From a checkpoint of a small mixture-of-experts model trained on Wikipedia.
Size: 11 layers, vocabulary 16384, 70.9M parameters.
Experts: 64 experts in each of 5 layers, 240 GeGLU neurons an expert.
Below are experts of layer 5 (counted from 0) of a mixture-of-experts language model. Rows are named router (the router's row for the expert), gate (a neuron's input weights, with its number), up (a neuron's input weights, with its number) and show model dimensions 0-255. Each number is 128 + 24 x the weight over its row's rms, rounded and kept within 0 to 255. Numbers have three digits each.
Before each expert's rows: "mostly gets" lists some tokens that are sent to it at least half of the time. This comes from a sample of Wikipedia text that the model never trained on.

# expert 13
mostly gets: " company", " problems", " properties", " interests", " friend", " avoid"
router:113118134146118135154137179146143105131110114091152123140155102147132138139132129107133130107092115123151171133146126090140092156082121131130150127105158150122113111167117103130151111128114136158115108164130159100116127091087106105127098161160139140106125155076132095123101132116165135155128125132072105094139142147134163101185130138093128143134110135075147161122171126151160107140116109115135102136155137113141087133129130152153170111087147136088090145109116130135140093137177166097119122145124122156142104124139158154141108142074131152117134167125122158110155140145116156139119159149152119123092156139114130111118116120139122117159069118108083084118090153124164157161161174100164111143167162158156092093188141138151105147149121142151170152131088142148109129111105163
gate0:139183155148135105154103077093151173114139125120128151177113119117142126131134171132116111110109137117125075130144155166138123142120159127099105130123146111094138148097138162174149131135162109128091116135160086149122113144168112176132150153132112095121103128160108128170084130082118063122115124131138155143069159124127142145133100129153078130113135143157121110107096125123157092125103116091143197096109115142148144125168082150089158160143099104114140136115140109140124147131129142125109128114166159110133150149163160109142105140150142137140132123095168149136104140146149158121110116134113105117109101121095124145107101148063109078151076119111120172128131145101113157127122124143109177171121148123140127158116141145163136139165128105143126089102120137129074129123105120
up0:115101121099153144060116150151110106103105143111149136106093148107143162098130196097167144140150166118107138137123153119137112107142131116121114090123120163139122105144115107079110134102136166130147112176149111129115143124157110093142086129119160099111128143111123118077145112157105173107152113096126112099146122142129125134134118124145109155145142135104132126108132159146091134149145156118084086137187156111108146167106117175152120107140154151113100124145110136158172075112132108112128152146086100173047109100115087136119097138103131120137118146177132133155150167081123115092157142152150135113168156120131149108148109118142107110117149100132149117145117152110141118102130097111121121094139130146131156106125156120108146108073130169106135142157076098154114104114107140

# expert 22
mostly gets: " |", "\":", "\";"
router:108124097085133107146097114102071143123133166131104096164127102144143112107175139098131117140122121137106137136151124108129134118118124154127131139111163165137155111131113129161108095116144141112120135120141157112081101191113078101121116120159102138108095122174111116129084114102148089133146151131110107105093156140158133125103157129113125161145099094107103171094137139127126167107162151112123145098115114157131121128117131143095132106137123089109133132141122114108165143088161139118120124114129147132095120137116142131158127126157110096152153161131145075210188115153121129094102118114084092133116134122133171152089112166178159147146152136167137152136190111136120170085132114154113143135106134123096150153130102149151122149136125108127089092130156081125179123148164130
gate1:122148114156098169145132117153105118115138131150135139116124166156125098174122140099135112139160099159108127149081120081125139107168135129114163136082169095115127079123092096121124100142142131103127170133153091124093120138081144136118091132100111123124116135144142116170135127167154094105150133173162135094155100175131122123137155120116162113140125145116123106146145110092122138142174124127139169123111146080145120131111154174122145084120162120137133097116139092128101088115101086123120123096089169170134121102117106162120128101138124094155168138143137115113134166160132095152150165183115146132127149129107127134095126119155158133091131157145108120105119113112120120133128191163141145128138151150094108156162149173162143127138138113104120071135100116107162115166071122
up1:157133131127151126115132146131174135122116108129141129163114132145133159161114134132172124111152134083124083158151113123088100115120137093129145080152140115169130166114127163117121136128123138131135145125134103147185156136125136152130154110110155141134125122102089131102145092111107144158141112133130074145080121069155133105116112143126141107108127126163145099084126163122075100116115148110131130142152130094192157119118117077088122111141143135167112100176127106121140144132148148140175103151111113126108178076137118112118169130115108163093146115118148148145127120099143133171099166066114110091163134152156165102111126128145143105115138145127146098117098131125111131080123110129161129124094120132126141108152123132122091149086117150133116199083170097149130143146077152

# expert 15
mostly gets: " and", " but", " &", " or", " et", "\","
router:171155159084101156109156095110111097121151095083116142128145104155120118129117153110132116078128122134137072154145139121147113127109124132125082170137114118159159176141161149118120098095123115157146165141172139117157101149121169136128146115133106124207156119145157109123126097120140142119154125146095101122126126127125135104074116137123100114126148111157149118106152150100172064123141150175114121132112115158126101136123118096099129111152126169160174126119114120176100118158131134106132148117095116105082165103136102124174156114170099105163110143119099111118136159081135141124123084064153145169127112145157122127144144116151135123117158140130189118168119134127135123128145123126096108147146108147127102123103113133094144124159140095141077128137172139095153110132136116
gate1:112134143140143076140111077109132159109099159058098127120155087128123112120167117125118133142130126147137125128154126121098122129134144144103089177122130133157060073128152115129087115115138112096129110128121103101149121164154114145136114121157118117122155150169165142144090133159117154130091114138094113116161117137122148169115138146139120143149149165126129114113153128132119122121112173150107125148143112106150154114133178142099095108153132115110144085185153149152121131077125163092121122110130118118202178112150152152152137146118121126113144123106142120123178117142148144081130149142122166109120120135138187104167145136070146109137165139129115139109120130129109122132134099103142114160097137157155130118118096082100173132082128142085122112114118161081151118082151134
up1:128113101102094142146122151147152116122152133124144111186098181113122095161120120102117124096134126111139175144140110143168091112090110139093169037153082134126146145136133158147151133143123165134111114117121111145110111154108134150079121064115142110126141103087078133144144154101144128115191115166141126148156154154117103094166132103096104160122101087130155093133087158149127123096159116136147102101119118137114131157114116134125135126138069165114085141105073122115139171116144071119136119131142122169138133126133124107124142137121108166122109149175147134145142145126097124135144134150106108145159165113144116122117118117139133125148078110101153133112134130133158091130106111138106124148130111128084113154136124124171104129116082141091126146124135100135111185114146093

# expert 38
mostly gets: " graduated", " resigned", " returned", " gained", " participated", " strugg"
router:107124145148124119146121189135138099123113114077151113121160094149144133133126124104151123105103102119142175113139135081133078128084115116154146117111151134145114130176103097108142103118126123151107111171126148098125122106095122111137100166140135123093124152078137102131124134125147117172133136141078109096139146141131158097176127148080134136142112126085141162117169111155151110154121103121118107114156139122137066128132120140156160107077145143083101156117111136130134091132184160114120127135136124142147111119142151139129118138086129140129125145128126153103129148159108148145101155149144129136088146136104134114114099108144112113173070130121074089116085152122161160152159168116155103150170157160148100096183135127153091141150105144150179143131096150139099136121096169
gate2:097165123118116143147113146121139141120130155142093088042128131124137114140113133141129157118081120110114109115128105113117160127140119091152128130107123145106147132147108145147092122131119120110184086126152096138098165125178130125177106122118176112137142141141130140162157123104096122116119119126115131159134145148140154116075136136180123132090096138116120120131141136152106143114151142118092150140132099097132106113134086146148100116125113164138155132161144147108182149102132145148108119167080099111124095138102187124129145109146091105125144111174135131165099070141123071177108085076108172152168105084108102133145145112136109097164099115149145128149140097096141118129107128124139162166120159179110168132126152106133098116111140104126105113126153139093156100122122121
up2:106122140121130133082109093112125130137139161110118134095127109139098152161149149166131102151093077130096159131115134087168173111169110100178137138129151139125122142138125138098116186174185128146130072112117151154116134108130138130103123100149134147126125137139128168117070146204138172117136146085095109115113147131160087117154116112132157123137126120097120108120138144101133141093117165083117152114171135066127072068168171119120103136123135137120124101111106144151111113115130143115123104163143086135156140087137077150154097104117115150152121127102143122124137122136096141122117144118119102121135104120143098113104119132139120111126166139103113134107142143086100086151131121117155134127099132152132152109156158143115133183144122146096129163118145108120108167099174106

# expert 36
mostly gets: " —;", " –;", " −", " %", "%;", " ±%"
router:110107161108103108127149160127109099101166159094125156142141107142158158125152135130122140142124116163110122156150157128146101131099150132154153152120170142147132117095105133123110151136080171098143132152152142100117169190185107116138107147133090107157117127100140097115138119115122137165128136129126106134170148156147151100175093069118114138148158100120153064126116145151119144090114135102157124126115123101132118124121158144135089121132151100084155112121113131140100151169103148121098096127098148157068132096137124092141115081114133119123177133127132146115128110151168145115113126157089153117133111145151142124128146159137154097131135123137084155181099088076148120113159062150140138145102162102097120114118116152112112078100134136153119147088157115114153137113135153
gate1:081161126124130122157115103186106151133114138142139131122118130144125092112121153132097070150167130123161138104109120148135105110136117146156136106150142084114120127167120125123164156139160174117118110106126135125146118152135108095125158110095151130121156105148134123104135129148098106116106093185102114168132103127114126135102085102112092151101145158155126109133166141106153138135089131089144111098150106148153100113162122140122127146135137103132099095133118131163119096120166101079091128141083094142095132096137155157110104149109122160135178146122074091111156146115159105127091137083177140116133119065154127101148146109133112113117145150139140132194130121098149095108144116141111086110099160125166156160092145133109147139130166152174115143167124094105134108132091148
up1:128125118140122097171114160120139134158103104133114113126113126089055159111104125128099104119088131085120106136160155124137138082128185108123194149156083122085097105116142184166116101118124133084195134108130169105080115130147134101137131132115099101161145119143120097118155157139157094172146125126091176106160101138134149141125116146120158131111133101143128117111113104126131123108125125133113156134106120130162109131123162125144138136119107112135163118149121125080143143092148133128145121138124092114124119152136104123128105146116179108119159167128095092147131122125146143074106167120131151148142123112150127128150123149148184118127090099155147112140133099132174108162154140128131118110198133154134130145153106125123151131073128095158117128131121121086108143113165066

# expert 58
mostly gets: "20", "19", "18", " COVID", "17"
router:131120149142144139133122116107144150146140079137117102109112156146135101103128174140149168121119114155135140104136078112098102175135087114149164154125143127110155149176117137103134125121142115182138095145146120119102069117129091124145112170153078131129148104179105130141170136102145150111104126099123104139123145100117118156122133178135159129087129122112131143109125139141089106150147099109124142167148122121180112167131164152122133127129133127138096149105138130156161092144103128179081094115165130154119170152102154146169162111129118125087148104140102091125098112125084108132117150097126147113104107136096121148117106092126146113099095114110114102179095128129128116123141128113112139117088082168155134112148144148136125142162107158119122160076138170186127114154078146
gate2:122158156150119140107115120083154148178127097124103186144148146127125122141126117097127163133138147157081117140138156124127116147115098129100095153141185128079134135108121108163106114156133143136130075142135137134145137127128071087106122182141151129141108126141123121159151176150176102166161098175100124149104149152092138105099134177132118164156163118145156125109129101132120140121144094099117129119134113129109168129107139134084108187108149141125084144121171123139107089135117138122109127138155124133126126098174116108105148088121130109126146133142124104151114125131177141111161122115111120156155136165119175075123151118132141150130127070133143119137119157134135154134144138138123132108124137128127079092071125133145148119107118106161074114094142086083112148166090155
up2:138140139156128120107131111112129114171112107113115138151121146113121089136143101127141145130120116176085115130123159130115115168118101139114102180131173111110147138105079111156111114192114123152118086187111146137125162133131100094142141158143163136142120105140147133166126148147132134166153100163126110132117125151116166087078142175107110161161151135142151125120115112133125141106162091099104142122125097127130152141123121132091130166106152129149088136110148109137085102126119129117131131135150111136109107123175108122125098113122131118128128123138159101175128128142195118130200128111089114179155114149118185077134112138121149157137133077137130127116129120142108150153177139159114120098118139103131091108075126122162137106089113093160072105102116119095093166124104154

# expert 9
mostly gets: " the", " The", " a", " his", " their", " an"
router:121119152140160139126111143106105130122163094149109119102149172095151109131111146129139116151139148148147107146139104126131148131127158148109124101144124112158102164155143131144129135135152117151092086071159081127128122151185177134106142139090107155151107113157075152165128088134098150139130102135100118115158110091129114112106134131129147134156116130118113121101149113127104159164168132151121121164116109120145160140153139076107113170119108157114104112134108085132096165150085072119151103098133142169113112112127163099085159125177113089143125161154115154170136111133154113130142099156153140131111146160132156111121141146102093140145196093112084136148145148092102126089116126148099148132108112143129136129138179108106121158135143121143123099131172131161085140126172086
gate2:097190139144141148105128125157146136137129112126113133179130087181153123151096099141140116135146159156137109109136154115152131094092111108119124105112154111151160118114164118102096114104171096134089093140167064118162135154089154133093169142130121125097141134102161152099102132131100146100146118120120112125130145119130084117142136167129109116104134171171128144159128121110124128100094133095149089078124094079145144119132115115119149134135142125134151085146139132108141134133097150135128153145127147114115171050091128164125140092158154136097136085152152115099150130174135093137141095174135113136123119170126144175156193154114108118146139129134133108169112171147135139160100129120138122087130120146165116108131112133131168150127112121133081120113106103113115099140099117
up2:170115127176059159115135138092146162132149150115162104139159114176170095090121120131115116149166109127115115124107100154129124169127170105152129114138128165144086118127147120088125094128094099125172087185141144106124096129133110161135127135131124144148168111138127097158108135124154151143117126107139147124146149137177141157113092087095109183129188110125132141082122098125137135125095136156134135104121108150137109144125147110140087109140137092109132115087156123137095103145159083128146134092119119137135120123124145120153160136141119115113111129116141159082133145094107115096070128122095135136123118132144106116126186099115132158126163120086132155112093058126158113169132117150083144127111168136086056104132135114129127127158134145138132131145106113150133134111121136

# expert 50
mostly gets: " of", " to", " for", " from", " by", " at"
router:157117157093146152166138132141153169107092136104149122123158132154167131129124140127105143114150124122035099173080090133139168141138120124144108126140084121108106134109158192125158122128148157117125144067121150127109158130151103126115133111176105151103142133141142172129114114163147124143142157167102167133137148135141137143150159141182117085106122139130089106121130117156121151136095101127128144120075106142118123123125118131140103157113145131102124121108098106136168127163133130112152157107151104141118170134108097167151166112149074094146129093111129132120131134132127097129173121119114096121146141151142152127130097098091116091163133122141133149181156137154143141101094110145127166129126077103150136102134138109099180100128140098092063123103152137123129147095126136
gate2:120111132157153153151103127133150122148149107165101119132132115132202130148138142132147150158102108101099051157146138140115135176102118149091132117100080126125125124135166156109131183131105128168132116108085108134139116118144141105109112105128125125113152144121131129165105169110112125174126138151132071145106110117147128137114110088118123161084085189137133142094171131074134148120159166147123091149139171115125121121142120148125116123115176090153101137143121114137073153164149096133139133131130144135118123088119140165130124130132096140106114156115112104121129104136146099106120131087132158106149122164177095103131158117105169127085184139162106139100172133140104133129157126116110114126112104149152113127115156096122150133135121137127131166161166133092171128174156099
up2:129112118133151092144128167150099078160137138118114147142150127137166124075109139153187118147112131122104136102134108132123135151112104178118142131132114104140142123094131129145118132128124147105181137113118118102180102142138148094114162098171098118132115136139131103104114133148097069136178154146082102155134167166085109105115096137149078181132080136174134125064141128107173136112161157120133098144136146150094125111127110123111120104110132156111128129144100126119128104127191108166127124143119118138116182159171172157100097112087126124155117115147112082123136140136131142127126103123138162139159119119173159118144113151089132119116186140159116106095122131155092161132142136126144145127109108101126109156088140105118108123086157121128134138135152121147132164153165115

# expert 18
mostly gets: ":", "):", " :", " how", ".:", " as"
router:124135109093148112180122134133136167109103093113139099153141102143152092099104115111144131100114114111144144114091082100134099130129136160130150134164141156140151122089124102116169103152109128069117128099153145186136132093128151102082158135106141178138144109119162113130157128106165115129105117130116101162118094136118122116104131089143115156139112141115095100133153149161139132139129101132181081159139113095132126130131106133140130088128138135108155152116116070124119149138151134171146163112125131150127122122116152141106179150107135103123158130102176125144176145117132162131120118126138160154111135182117092108111121119134117089154078179135120105128121172118136146107154155086132102112112153147140162142137115114189138142083130145099145086112074094085133082121146147
gate1:131169090116136153119150076163138145179136142158135178170187118110148144166127092133142137100171161104106100119100137138085139084099084141140094139170102116152116158082133133112139120163124132161154118124072139139145113130130136122109157146166110124119095143134109149117147146116101085130145139114162121129098130083105115128130148146098071111175148100096178149122128173127104137170162158146102130114153154119105129122100138142127123092111167173133113159154142143146148122084123105157107132144130138152099105150090127098131151109145124104106125098123148095120124143132156115134141078132162122128139140122093094126096125119141135153136116137096139113121147181109135124126158107145072119151134133103143110142122107141114115094085130121113156123135062097137121139135111160
up1:132084132155148131141145169091119102088133123150116080112065148141103072105115109102117117125093150136159125144155101162202151122159170127141167122087138138111083121153129122141126137065114150091133123100141134144135151141131133125106072110103118159131154137122123098147126130133136141122089118153123129147113107178154141143148106115113156158140095143161088102161090114126114075087121117112170157137090116135160145159120147134119119156147106111116147151136099159111098144147166145123169109137158119083146155136141157158116102160117100137146128142132121124119118115143077134162150159094122132144151138110121118114171094132159106124108128095149095133120137085129128125119107163114145103140164114166152136156117101111135168135127116158136095161127134117099132111107131194

# expert 30
mostly gets: ".", ".\n\n", ").", "\".", ".\"", ").\n\n"
router:108114100075134141120141104134115085133160121117113153137085102135149149168116143130166121095137133122122127111153127110134125103084141116157149128206162153114166109091116128079155143172179114117095130126110112098162148113099138121138165100131104154092114156146072143115114168134133139144169127128111116130137126104121110123145115091096097122141103150099161140116138165113130088149123105154126121129174128109133142145103103136152168139105141128122154069098161082119166131099148157089118110108130141149140144160121170153143094136138164120113127082105106096150163115146135154169121154175164113109104173139121122121103115112142185147148114140120150099116154138115123114102104144120128136101128155155084118117096156138141161111117134126117107141132136183094159110124090159
gate1:152102092096095145127108111095134167129089152126068109101072126142093124084138118129158120136161159137128112138143097129136096145145127155140132111122127145185120171094057156141131136140089148120101093109073115130161095103122116126128148159145129147123135148109116126152103080073154170121135133183105117133145124124108162122102109169109181109160114108157146139128121101128126125130081130140116115176151154111119158134151126094127140152141109073100166111123115095126168177169144148109129121124136113106119146138140151091138142154136142168121108144135158121184095120135131108113176139131121123133119122118142132082143100151104174126142111119163135136179116127090135106124124128168141150124143154115118154138103152091093138160127136146139126137131095137136171115156148111
up1:107150128148147111123124115151119095148128111142210139132176136147158124167116150123113108127093125176136143139129145129153160133127125101128116162144155105080152128130174134134124126122159098156130135133182129094086127128137145113145101125146153089150114159157131124136150154196096090152136124079134135136114110133131099152160108083167110130113120137116102094138129165125138136129158125128141126094086108127122087132109121175132093064100142171134098096132130156165083097115087117110076155157145117146159131080097118160120150114124103112163123125155106130115136150116144152125068142162104109103127124143143148153109152106166104115095140136070116077088143130143108157140116107095105133141141111171115138122135151156152125109142121113144145105135137093134098126124107130

# expert 6
mostly gets: " says", " Jean", " Shaw"
router:122122126143121126148133178136144107128116110083153124142150105142115136136133131101145131104108117110149161114143139075135068138085111117138160111102148144131122124164111109122148114116115121162118100167126163097125125099089099098129090158138139122098133143074149088107111124111149126150137129148075125098143140153127166098173125133091119137150110133093151162114160120164147101149114108111127111128165127106141073135139126134145166125085142139091104160124113138128142099128183159112108112125120123152158107139125158147148110148087142144130131141117139173095154155154114158134096166153146123122079153148107118119123115112134109110168058124108080089115093148123152151147163162098160105129164150156151096095183134146161106157152122133151178134128092158137102119111116162
gate1:173180086099142122105106155170090076141149134149142135114120122144127147181113157111124082128155141137118100106122153136089144163080110151075115133106142205171175112130111111121162120136129093113125113146106124158168154107137120161089075128119111109113122141114193089142113141126113113137087121107152130167107122147132127137063149115150146137123085153125111135115084133164142139116108148119124099157128140143129133089116123120129132132124131136145124105130132090119092124094085128133093164101133106166141145137098089139141151125126152155157125179085172130095154091167127101090146149133119089161147143134102154151111124139135154104100173108132116121120158128092149169122108109146153115133145119110124150141147161116126129118130135117107134101140144142151147149099137104
up1:087118182149144112181147112091148096142120119139119159130121061147142125117155081153150157144105115130152153128158162129153151125140132160129124095120137105101150107136163128101128135087123150150129135137122170099149100138118151106113105145148076131135130095131082137106145177150148175131136149135130125102175133133129105135114157149081133109110128086113127110135119148117109149141105123156137172080109141130142108147140118165129088146123119152131113120111170101132160171176146107166096136125079144098148100116186137109108153109151139162120134103104106155147144172102127133132134076137108123085147150157125089115140158137121119139151127130129069186165138098089133132123111133131155152127162148094092130123142068142133132164095122117113102137128126133162114096118124136

# expert 44
mostly gets: "\n", ")\n", ".\n", ";\n", "\"\n", ":\n"
router:098118134118120155141114144104136092130104120132088095137150113087103120091133148076145136126103130106173173137117120126112144144124105142090135125122107136103117099117136136168138139101111149146099111154074147140101137097104095126122086179144151116143134161104161139099110099097143131112127124168113104082096154135122173128154132162119112115153113149104144142107159146174097151145161127149094128152121143126111072137124123187135149119102154135162125125110116176123140106119131160088101116149153105168086142119135139122152172163084140123093152151089125182093117135118114160166130137116158122152125142100164088171072139175145149127140118126099101086114081169133134172125129162104107092118136121122147134105151162147130127121143116142142154124121144117103140153123147160
gate0:091121128136077125080129099116138145115142094166133124146096129124129131155154184168103144112089107162090113146149141150117142105144105155120163126139128153134118103132140133109148092108092145153096141098072149186113151116103126126123125132114102115139119119113141143151096121127128135108124140141133144125160086116126125167144157119151122145087113115175096132149148113135144155165127107117111163158172164169129126102104123132138205130115146113130166088138096114123152164119122121131168135112146130139101136101106093118127110098106074147143161177111097133114068096122167161100161098065132115125149144099149093142123128149115143137122141119172132114112161119124109154107155142112147127126137144095108123149130114165096148131144075120142122098074096165146148094125102126
up0:186147135111171112128137136117093130122113118094132117131127089135125099114107110092129106137149086102176120131099128077116067138132137094113096118116152118111148145124142105129111147162115091116107120134167180091135112172117147175177132146111119104100103131159103136100132158153131101120147103093104096116111184160135125126132100127107159144100148128142120139138105119111101125125155184135173098167106116096138151114118178140116132131132102108109135180132147144129145118145112186119107130160129109103147117151123161137136099153139126147136139138112132116146180176113091124096121148171089143107125102125121173127141157105090115110175146117097107161163083129125110146144131149160183133108118090112144128121125142093148100111145178154121132111175130146146135131160113112

# expert 47
mostly gets: " in", " North", " out", "In", " into", " South"
router:150089076129167103123135136111116118173124106109157127117075159116149081149159131142140131119110124093192115136178149129106134142129128163114134116154121150110149088168149122159156108118154175129145104076113158127146125109110126156121114132170146100149152119131053130159138143115148116114081132142118155107109104117147125115131070126136122089119152159160120150092139128122148125130128109087145121136122122154134119080133133119117123135145149134123119146101137162163103177132130117121102147132149114066130134097127103073155156105131120142112164118105112125183111151096084143067161131115107118183136158092106141143122116148127141150138147178145100113103126154120115136142118117143129152135141110155096126148135110120077186155112139114091120093156121133171137113120128112
gate1:122137128128107093118158160145123099123143108094136152115146134136131125128117136166123098121103159117129168090120157121110121133139108144183126126097116144145151117081138086133128106110150128141109133124128160157115126156138055155132171120114118097078118140098098115157145132122137123124113161099116135139134103164110114133137152139170159161142127167138130157122158141181152075075117167143146124153121152143106081165128103113125114151113125151163150103122121141098158096142130080145126094153127099118166084131131128117170108143146136129135137164125103130125130134145154111106124099149131142124150088116101180132099152077152134091074183120119108121085183139146155146140110140170139156107177138166140089149162139131116132102116123167117133135159126118105123149192151145
up1:134150189133138113105091106141112112129130108124126095135101155146119099132122162101120126149176156102122144111146086100100097114104129118102169147120107160123124163096107124131147149161166162143154128126113133118095160149093121135119156136135162131154111156107109141149138116153145122115173169156153136102145144156192120136102090109169094101120094126103121090094116110126164152122097129147120125121167123153126135123137146131126158099111148135097105077120128143100143104097089112105094133133106135144132134136136150088087119072109099102109170100146158122118096186153084139154074148093125200114151139096139128108136147150096116139120103131144136142093126119097170121080112097130112124115154137162123151148140128152145115144113141108078132107142151130146138083123154168

# expert 24
mostly gets: "°", "′", "',", "×", "′N", "⁄"
router:146121139111142137087108135117160109121172152092152143151128116145132149099130181101150142150111115101136144103096149110080086133094141128153116106140140119124137119128133160121141165119152112145149147124163143139157158113132175134154179126158132090141178129135154134107143108111136105081083134141132117131147117147170142120154102167159086108142120101184150134141077105104134111127074093130133148148110123150077127114125091142150105155144137110124088123108118152126069102119108104176119165086118155140154082108126130116138132157126097086141152132129117150126074092105103157109106139149179137153157105109096160100148162097157112120148106103133092127153139107114137117133131132140126095151160146134157115167138139112126117105099132103165163166119103111134130103111073121
gate0:126124114157091102141142151124138160115147087116123123143123134097124099148098159135153114149158163099117104098095106117137127143134140130123106123150122135142127109113142141127103101130156133152111145131132112085102090071144115183095144077119077110155166088128131143115134121162182142113121139140099159135165159140179146147085087133132154089122133122108128163126151097141127125116143134121114179109146102112146103125149108091138151160136083091131106153164085138103142128130122163142132143130118151133155152132116141113140116185131136103103121094114095111115126166133147159101183108137140165145086098177116126154116098120068123112105129113125123152147148181118069112126095111114137137137068137102137151090116087135169134128127155112100184129154160116133130129144112147
up0:125137143091138110107112118121138117112123141128146120142115115131183144116133074094107114119094108142163119142110164159147144084141084125116141136107082164109126163156112128162137130131138133144133116104131113172157160176114137082124104128120154133080108149132120135167145134085110110138126115084142088102083103149117106147132146127159103133144091141097117133122140157130141135121120148113154144147120149165121142157106091154123098124139131144110127115103128119162107137125104137080095117134134091088116103148131178139142120124109131129165158163138156161149146118150047118125108172126094131121149118095150090137122155148169135145101100165121152117080156095163194123139137181128079112135145124150135150142130135130126155160108112165173091110087126158104149105101160094

# expert 61
mostly gets: " used", " released", " won", " held", " took", " played"
router:179123140153142128111129134134118101175130126148100110149136128140100094156146142133082166109102117147128148120122096117075161099174143115112140126138107114135113153132138113122145176134148168145107111091123108139106115084099120167133120129118162086176124157181118137181101074140138086135089150154150147130127090097121145139137168144132139123115167120104146120099132125107119148091131151099128113111116166208117124110141124125145130109125118098147149102169175141154130156120120126136128100135145153097125137103141102137068117117131117126114103111107123139132135137101176119125087127126149130139116122090109133114154084112108143146120122142109187196113123090144106147125107120127131194131134131131136119169099144123144147115079127112118089121165129152126136169093077151
gate0:097102161132108122111169117151136126115084161121129121156099094137162137146179169129116109121109122121136145132118119161154088077147168133144098082105091129151136101134141150146171152109194090153142188137133128117127118122102138134082138133091132123111129155168104161095107131201083104133150133107171122125115150144118115140128166131112110110115108096157114098141110103101123139153144145106132139088136161127137157100127104089087145133083140122135136108139177137114122107153102122099132143122125117119091130138129061111112125122094131087163149112134130144139121112169112148118131134123149108141096091122123163122114146146162139086159135136090151157089127090144161113141132134088111146146162127117106094185116117135110108157118148147138163148127115173142164148139145146
up0:125097140099105095126152098106116124143097161085133150104123111111168133144173148098150094111132128109147108151126150186090124089154182126157100068088111141182155151129166156118161106091171128158128176123133137140138097127099113114117136134074162155164141145149124166116117102163092116141147101126134132090138116131098112121142139105096093117165130153133145131152116136126131161151098119087100138122125135160135111082138108146091136147096143114140134161148152103142131139117109112109150160130093123100151158137147095144131166148100125135142150103148101118146170127135082116113110101138133122135094076128110151106101122142142133091157126175126166164124161145124147123127078106104096146125159145127113089165120173132119131102105163166113138122126108144155148167126129115

# expert 63
mostly gets: " concerns", " its", " violence", " policies", " issues", " becoming"
router:112118129159126128140131183145151093143120114091160114136162104143130145123123126104130124109101113124149168129138136090146064155071111124133150124104133140129129127178107097124157109120130118157105119166125140104115111097098124111137104169143134133107132145074133088104121141125156126157131131167060119100131138146124164107175122150096136145126104126085148153112162112168146113151130101118138106135162133111130074132145128144151164118082143129096101149110113131132132101128180169110110115128130120154152098137130143137140110145094141130139131173122118160098150140139117155140113169157144124136092154147122122133111096111145115097170070129106071100108091148126160163146160172110165092132166159161138098097185135144160098151138112131149170155128100148139105123107114159
gate3:143148157153125118103131104126143156130153179206094128110104133129140160136117138114106128117153172121159143088110129118101080171158111152120138126119124148147128107113167136156125161143084116131136120086101110150129168127131090121144148118109103153171163137112137085148100107135126097140098152159160140181098149164124120151085167105083165132144110136121084117116085123094092180125131127126136135149132105129117110137142146098149109132130153124107128143096089073109103080108126131146117116122142128126104122125105126134148172152138100152088129136130136142160161124140143081138116069106097101112123128131132108131149113090118109084171124160100137140135182124114153155131102179165099164116114110120098130105098132158099177119138143115123128085100126136129151117110146134
up3:160115083146122154117143155146124107116096127107105153167130122147114176155104129092143136129141134116115154114074147174117116132125158128116127156106088128157155112117099131086155115102118123125143145162147128165147121105168113124155143131155132129107092166148154117136121143179101194139125146097122119084126110129149168122113137148130101123126121131091173139089118128111127098140110118125072160161111161175148169086149139118147179097127117112161105071109118133172105166155114146138064166124194151140088122146089151115136094085144167140123121150141147145131124133132118118137138163132112168133137131124117149128098088155126111138134136131128103100138136144112160136156142093168150112138115113133161146153131118151143091144056147132143121134098130126123152154152157125

# expert 49
mostly gets: "00", "40", "50", "45", "56", "49"
router:139136116158164158095113141120126136104120120188092133123095199129095142096137092176124142150122092080132145169123181159141153102114157143102121102157142127136183137083140130110156088146133128112155158129142111115162168114110135107152127150110142070136121151121091116141138117114094159114106126137200104112123159123107104090137109139178083103094127162145138109116115136148070078153141116145163141124109091119111132124119108132119104123162148142146142113131134128168149126112093146148142136141161096135112139132093141164139081125134155165130119119118110113142110103153148114130144072129120131094184118133104132134139120130096126137110127111185117130124139135124139145154157120127144166109139101132143162156107174095125141119094113111136132096112101119129133075096120125
gate0:112114120156093128139123109141140163105143133160138102141132147178134108117102144118154110118120140162128145156134106131145172137105125136150152127132196087130116143106124115118119089129135139155127089137184124138150116103133121145149126062103075103086108136127111115121165085144152144103110085132125143143103117173141086127105138095132090121148159134167135135170137125127121128097125109115127181095092125142117134131156142142142117130148135157152136146110102178095143103167095134134142091157100128146131093129121089123133090104155134127115141109105145145143128112146120149141154128124113099154134133095140133098176071086129114142109136117129123078221132142099100096119120127094091134143141130164111166098148127172105129131093112099132099165140152110152118159140072106
up0:173134130111144152134148143100118129126089115109123141164136123080100154153134128142118181174147130102140108116147171145118070143162109111134134133088098132141129150147112122129158124112141153105144132097083122117132118183143115133101089185140160107203158118125106119120101137140108105156116148146107129122130174092121167111140103136119148127121113098135088123131103100111150114131152145168113106143154110130122129154126131113127130143075089112123104097096088122141152130080162112123130110120122122105119171103190146115109118144121142117147124119152120115176133156124122126120132082194151139153121123126109134169105153173120130141158146140099115173065161155110139161135144128170162123090126138138148125159123150095166105124134145156141157101106123129129120110078161167